Weights of a small mixture-of-experts language model, trained from scratch on English Wikipedia.
Size: 11 layers, width 256, vocabulary 2589, 164M parameters.
Experts: 128 experts in each of 10 layers, 160 SwiGLU neurons an expert.
Training: 642M tokens, 4434 steps.
Below are experts of layer 6 (counted from 0) of a mixture-of-experts language model. Rows are named router (the router's row for the expert), gate (a neuron's input weights, with its number), up (a neuron's input weights, with its number) and show model dimensions 0-255. Each number is 128 + 32 x the weight over its row's rms, rounded and kept within 0 to 255.
Before each expert's rows: "mostly gets" lists some tokens that are sent to it at least half of the time. This comes from a sample of Wikipedia text that the model never trained on.

# expert 22
mostly gets: " family", " life", " house", " time", " death", " died"
router [142 116  95 128 168 188  50 112 121 119 149  96 136 127 113 134  85 159 186 185 213 102 140 168 157 179 151 117 135 175  92 106 131 117 152 202 108 134  96 102 115 119 145 175 177 123 120 110 150 153 110 139 165 102 174 115  98 128  90 174 106 120 186 131 133 153 116 118  63 115  93 180 118  96 112 125 113 145 153 110 113 171 117 154 138 122  45 126 113 139  94 176  94 100  58 116 104  88 176 138 141 131  83  76  83 122 198  59 105 188 102 119 136 102  92 145 142 142 155 155 160  76  99 150 136 107 191 157  88 156 103 179 148  71  96 104 108 123 101 154 137  98 143 165 105 170 126 120 131 134 137 162 138 158 183 128 125 122 112 106 111 153  75 134 172 106 108 145  86  99 139 163 143 114 123 217 113 111 102 105 149  75 155 137 123 122 141 148 134 128 118 176  70 124 138 123 178 141 135 142 139 145  93 114 232 100 159 162 147  25 120 133 140 119  93 107 149  96  81 137 166 139 108 117 139 140 141  40 131 127 160  89 159 159 138  91 135 136 117 162 164 117 112 131 158 144 137 164 173 155 103 162 151  99 133 116]
gate0 [172 132 141 125 125 142 123  86 152  80 140  89 144 173 139 140 128 122 129 127 192 135 152 133 125  95 198  60 135 142 168 199 131 103 122 133 163 122 154 142  93 136 108 100 119  58 188 131  70 116  90 107 137 135 138 126 106  74 158 134 147 113  26 103 144 156 139 121  92 145 164 120 126 174 116 134 112 105 174 124 165 214 137 108 172 114 162 130 140 193  91 116 149 137  89 157 135 119  71 111 149 142 107 191 111 132 138 162 142 175 135 117 124 105 110 118 155 160  60  53 134 113 126 145 137 132 159 149 114 144 141  99 138  69 196 156 142 141 129 125 181 139 116 119 147 104 151 115 154 161 147 133 176 107 153 148 128 111 109 123 137 132 118 153 118 129  98  99  80 122  73 142  75 128 129 102 151 139 150 118 114 138 149 157 111 143  62 148 157 214  92 110 163  24 134 159 136  93 118 152 157 158 126 115  83 100 143 166 115 137 142 175  69 103 110 163 153 149 185 141 109 127  64 156 115  94 144  86 171 163 146 108  90 118 126 137 106 152 171 124 158  80 167  67 201  46  82 109 151 124 152 166 182 123 164  89]
up0 [123 126 101  97 133 113  86 151 135 125 147 123  97 168  94  58 142 110 113 108 153 129 111 134 182 172 145 135  80  63 140  38 145 139 144 113 103 147 155 121 126 145 157 148 152  97 169  76 113  96 138 127 113 106  79 193 101 163  96 144 117 154  86 137 150 151 139  92 102 148 159 111 147 159 146 142 145 116 150 113 128 120 145 152 114 154 127 139 189 138 143 106 102 170 162 121 111 150 193 104 121  91  88 146  69 154  95 181 159 142 109 119 162 108 117 121 129 154 150  93 108 162 137 125 114 102 143 159 136 103 122  59 123  94 100 126 145  78 117 153  60 115 233 136 109 103 124 148 135 140 137 118  54 186 143  95 127  99 101  85 184 112 182 144 129  99 107 159 141 128 118  68  54 190  63 129 170  85 122 146 136 131 124 121 164 106 178 119 148  87 158 122 153 201 131 125  41 180 122 113 175  94 120  84 205 118  90 130 178 165 149 160 133 100 190 139 125 171 171 118 115  95 150 121 178 143 170 193 104 160 137 134 129 164 100 183 110  94  89  76 129 140  61 102  83 123 107 123 171 127  96 103 124 141 123 117]

# expert 59
mostly gets: " season", " round", " year", " day", " week", " month"
router [148  84 113 127 128 176  59 115 104  68 137  98 141 152 116 148 105 107 169 143 157  99 172 163 173 166 110 125 145 131 103  94 118 114 112 223 126 140 128 226 109 127 118 173 157 124 103 129 160  90 110 201 142 141 142 112 167 102 149 161 149 135 174  99 150 179 112  91 122 159  92 151 107 162 162 135 126 123 116  93 122 170  56 150 138 111  50 129 108 105 145 141 110 122  86 191 110 104 151 150 184 109 122  81  59  85 148  93 175 143 143 110 130 111  86 190 110 165 145 143 161 135 102 102 109 148 142 109  98  64  52 190 186 142  99 127 145 137  79 170 141 128 142 123 128 108  93  88 162 152 129 134 137 170 168 169 135 129  84  89  70 174 101 109 159 150 152  94 138 153 159 181 135 112 129 135 131  87 155 118 148  95 121 149 143  94 136 151  91  92 110 154  93 142 186 121 172  97 206 170 140 122 102 197 149 156 177 158 111 105 108  90  51 120  85 134 162 161 103 147 117 143  99 113 117 128 140  82 179 165 131 105 132 113  77 134  95 113 139 166 136 121 103 153 181 155 157 180 114 160 110 104 168 101 123 138]
gate0 [ 75 136 140  65 128 179 130 157 172 115 159  89 136 120  89 151 148 100 196  67 108 121 107 102 140 153 156 108 140 169  54 116 143  76 135 153 119 119 110 156  79 172  66 105 111 109 131 126 109 163 147 175 168 200 118 110 146 125 122 133 156 120 136 117  58 129  91 115 145  80 120 146 140  90 181 109 128 157 124 164 154  74 189 141 111 155 117 178 140 118 154 178 191 115 140 140 149  94  99 171 166 128 129 114 113 128 143 139 108  51 148  43 122 171  77 145  93 102 111 104 116  85 129  90 141 162  84 164  84 138 152 152  95 170 162 167 150 164 101 127 212 146  88 119 160 158  94  95 130 176 133 114 140 114 150 139 147 135 127 163 125 123  88 108 133 212 173 185  83 157 163 166 102 128 175 149  66 139 131 124 117 114 113 125 165 182 133 186 112 155 154 155 163 145  83 126 166 113 105 179 117  95 125 120  94 135 162 149 141  65 144  83 140 143 111 124 149  29 127 133 118 144 140 154 164 170 161  67 105 162 160 161 123  87 100 124 104 151 116 122 138 113  98 136 156 133 117 168 178 162 162 117 116  80 104  96]
up0 [200  67 123 122 111 121 143 166 149 129 202 142 149  92  89 182 179 143  95 126 173 116 142  98  81 117  82 115 133 139 147 116 170 149 159 151 150 126 148  97 145  91 160 156  98 105 139 126 149 100 105 188 109  87 118 133 101  88 157 157 113  97 141 148 108 182 135 152 121 145 109 101 118 137  99 139 198 104 112 128  79 141 152 130 106 180 149 118 117 134 144  84  80 142 108 112 118 100 184 159 132 132 163 183  96 118 120 138 127 131  95 148 100 158 165  60 178 118 117 139 186 147  98 160  82  82  61 117 116 137 107 142  84  78  83 120 149 226 122 123 166 114 114 143 155 119 162 144  84 149  95 148  88 118 122 115  95 152 125 155 115 124 163 134 155 169  72  95 113 105 133 125 114  86 170 166 120 228 103  76 104 139  79 161  41 100 147  76 107 183 126  88 118 142 133 109 115 155 165 153 119  95 205  95 119  66 101 175 134 105 166 111 104 136 128 165 197 136  84 125 176 105  82 166 143  96  93 222  89 122 104 137 133 150 114 144 105  96 144 138 134 132 136  95 124  91  87  94  74 145 130 129 150  99 111 144]

# expert 126
mostly gets: " ==", " ===", "s==", "am", "id"
router [139 102  96 113 170 169 123  79 117 113 106  54 128 164 113 117 121 148 131 109 147 108 119 140 136 140 146 136 143 168 107 126 154 138 121 149 170 183 158 155 196 158 113 132 143 150  91 135 139  99 107 174 168 196 164 146 163 115 105 166 194 136 208 118 147 113 103 169 111 173 108 123 189 157 120  81 185 110 148  91 116 124 110 133 124 153 119 168 117 106 145 103  64 152 102 135 128 138 146 133 128  74 140 158  87  78 157  82 105 150 107 145 112  68 112 152 169 107 141 140 129 127 114 129  82 111 129 148  73  78  72 159 148 120 105 122 178 180 118 140 136 112 183 127 132 183  94  99 112 151  93 140 113 146 139 146  98 114  71 122 151 123 120 135 139  73 114 121 141 119 213 159 142  96  84 131 105  95 153  99 139 159  94 143 134  76 110 133 111  72 101 152 100 111  94  73 170  60 172 142 112 130 170 131 186 160 169  86 144  86 162 102 115 185  70 153 136 104 100 123 116 137  76 148 148 127  70  87 189 129 157  67  93 151 114 215 129 120 116 203 162 142 140 134 157 146 124 197 141 123 124  78 183 133 175  62]
gate0 [136  49  75 107 136  95  96  68 177 149 156 147 109  48 100 160  73 123  73 107 105 143 139  93  96 146 126 157 100 111  85 126 155 105  48 174 155 195 152 128 116 209 179 115 126  85 142  93 139 127 121 149  83 165 107 190 102 148 195 144 168  91 129 111 138 126 144 145 114 131 123 108 131 164 135  83  87 119 137 109  84 140 194 128 141  59 119  77 145 162  93 203 154 142 130 127 137 119  75 147  99 106  86  82  97 172 157 109 168 155 165 127 161 112 135 110 123 108  78 154  88 158 160 216  81  69 115 156 146 135 115 153 133  98 170 108  96 124  70 117 116 199 109 132 112 171 135 154 117 117  91 137 186 153 152 120 147 137  85  90 119 145  69 181 109 130 129 113 130 105 123 114 115 131 119 188 134 147  46 133 153 171  79 171 109 123 154 121 134 122 135 107 101 112 107 108  97 157 155 121 145 126 137 128 170 129 147 103 103 121 120 154 153 122 159 172  68 113 142 175 108 148  93 201 143 155 144 128 141 143 141 130 140 141  75 203 167 151  73 160 161  96 114 122  99 119 160 156 162 145 138 156 149 147 117 132]
up0 [112  96 149 135  96 110 176 106  84 157 154 155  73 128  96 142 166 128 134 143 103  83 143  70  86 146 108 123 140 123 151 110 100 128 124 133 146 150 167 115  92 162 192 149 175  65 126 142 153 144 141 125 132 125 186 132 131 105 117 156  83 138  69 126  83 194 136  66  94 140 160 100  85 119  97  91 147 169  54 160 125 116 195 112 107  96 167 147 111 134 168 152  97 119  80 108 152  88 170 140  99 115 130 105 101  99 152 148  90 109 169  86 202 113  98 131 139 104  65 104 132 127 128  73 111 128  84 108  87  97 135 156  97 123 190 107 173 149  97 142 150 141 104  91 141 102 185 127 173  85 114 211 116  94 131 171 133  98  80 147 177 113 100 130 163 103 133  87 143  57 169 142  85 152 113 107 123 140 116 123 112 117 131 109 129  81 108 135  98 150  79 115 160 107  80  94 153 145  89 127 166 110 121 114  87  99 173 107 124 114  58 121  80 125 110 141 200 111  87 103 157  75  96 198 136 160 156  71  91  84  80 146 133 121  78 118 111 129 159 116  98  68 110 163  99 164 166 122 122 108 132 183 115  96 206 115]

# expert 74
mostly gets: " Michael", " J.", " Robert", " A.", " Richard", " Thomas"
router [148  92 120 123 148 201 118 148 114  81 184 122 150 128 116 177  99 126 149 145 161 117 151 136 190 131 149 100 122 168  97 102 102 131 130 150 207 175 100 132 151  89 140 168  92 174 101 167 143 183 141 169  75 180 109 113 127  64 133 165 132 161 153  67 139 125 125 148 101 131 106 134 135 125 124 159 136 144 107 144 112 183 147 135 124 159  78 160 102 132 153 176  60 125  70 137 144 136 132  92 114  64 153 120 107  83 191 118 130 115 120 108 142  85 120 140  90 121 122 124 102 132  98 106 146  66 126 162  99 128 144 127 205  68 112 108 126 137  95 136 121 129 159 111  94 131 101  82 157 143  88 141 132 115 146 109 133 164 119  79 142 123 117 148 166  99 111 145 118 174 179 133  88  52 113 202 136 133 129  83 128  88 150 148 136 117 152 170 179  59 123 170 116 127 138  66 231 153 197 178 130 116 115 142 178 141 145 126 161  80 158 119  99 125  93 137 106  87 144 119 138 142 190 116 131 103  92 133 139 165 147  73 136 164 123 158 167 148 169 164 211 157  64 137 189 110 128 143  99 198 129  88 150 103 107  93]
gate0 [161  62 108 162 115 123 133 107 188 123 208  48 126 148 120  87  78 110  85  92 127 130 171 132 103 137  86 114 105 141  95 167 151  85 130 156 123 146 141  54 142  97 200  79 137 146 158 115 163 122 113 106  81 116 133 109 149  80 126 140 135 126 110  93 138  74 155 113  57 165 138 112 120 117 156 147 122 186 163 101 125  87 188  96 127 140  96 184 138 147  92 113 138 121 142 122 153 125 100 124 160 131  44  97 158 188 128 138 128 120 113 115 150 101 177  41 143 154 123  92  96 135 117 105 163  91  96 129 122 118 137 152 131 189 147 110  64  94 153 148 165  90 160  87 144 146 169 131 103 195  84 108  82 147  89 143 113 122 119 106 142 151  96 104  90 163 131 163 130 155 103 147 158 159 117 146  70  41 145  84 113  68 121  93 111 149 153 142 110 114 103 158 115 159 114  91 145 112 155 136 129 158  96 165 157 168 177 141  93 169 109 133 173 127  97 148  99 134 190 153  80  92 130 124 175 172 120  83 126 151 162 140 166 121  89 120 119  99 137 194 105 172 127 117 129 107 115  84 172 224 122 120 151 130  76 146]
up0 [102 127 176 133  71 123 118 174 111 164  82 115 164 112 124 145 130 136 163 135 125 119 142 138 157 118 116 103 122 129 177 138 112 152 184 155  93 150 111 114 157 159 112 141  90 126 163  41 142 159 180 147 137 144 171 108 107 182  94 113 131 108 159 115  94 150  70 122 133 108 160 121 170 139 132 130 119 112 113 143 162 132 131 205  92 128 135 109 129 173 194 137 106 137 149 105 131 105 102 162 133 104 174 115 153 126 158 104 135 177  86  87 113 109 168 156 120 161 189 187 142 146 188 135 115 130 136 213 228 127 117 130  97 169 140 145 108 138 130 105  76 187  62  84 134 136 126 143 111 128 156 107 137 183 117 190 122 114 132 122  78 152 120 227 152 128 135 142 142 173  72 142 145 100  99  64 187 134 136 169 149 159 110 178  78  92 142 151 136 131 195 164 103 145 154 101 146  75 127 156 113 136 168 175  78  93 118 192  83 122 153  92 149 130 172 110 120 119 179  68 126 168 125 124 100 111 129 156 101 125 151 143 129 118 144 150 138 172 183 141 175 172 139 214 135 127  53 122 123 108 186 165 121 105 152 150]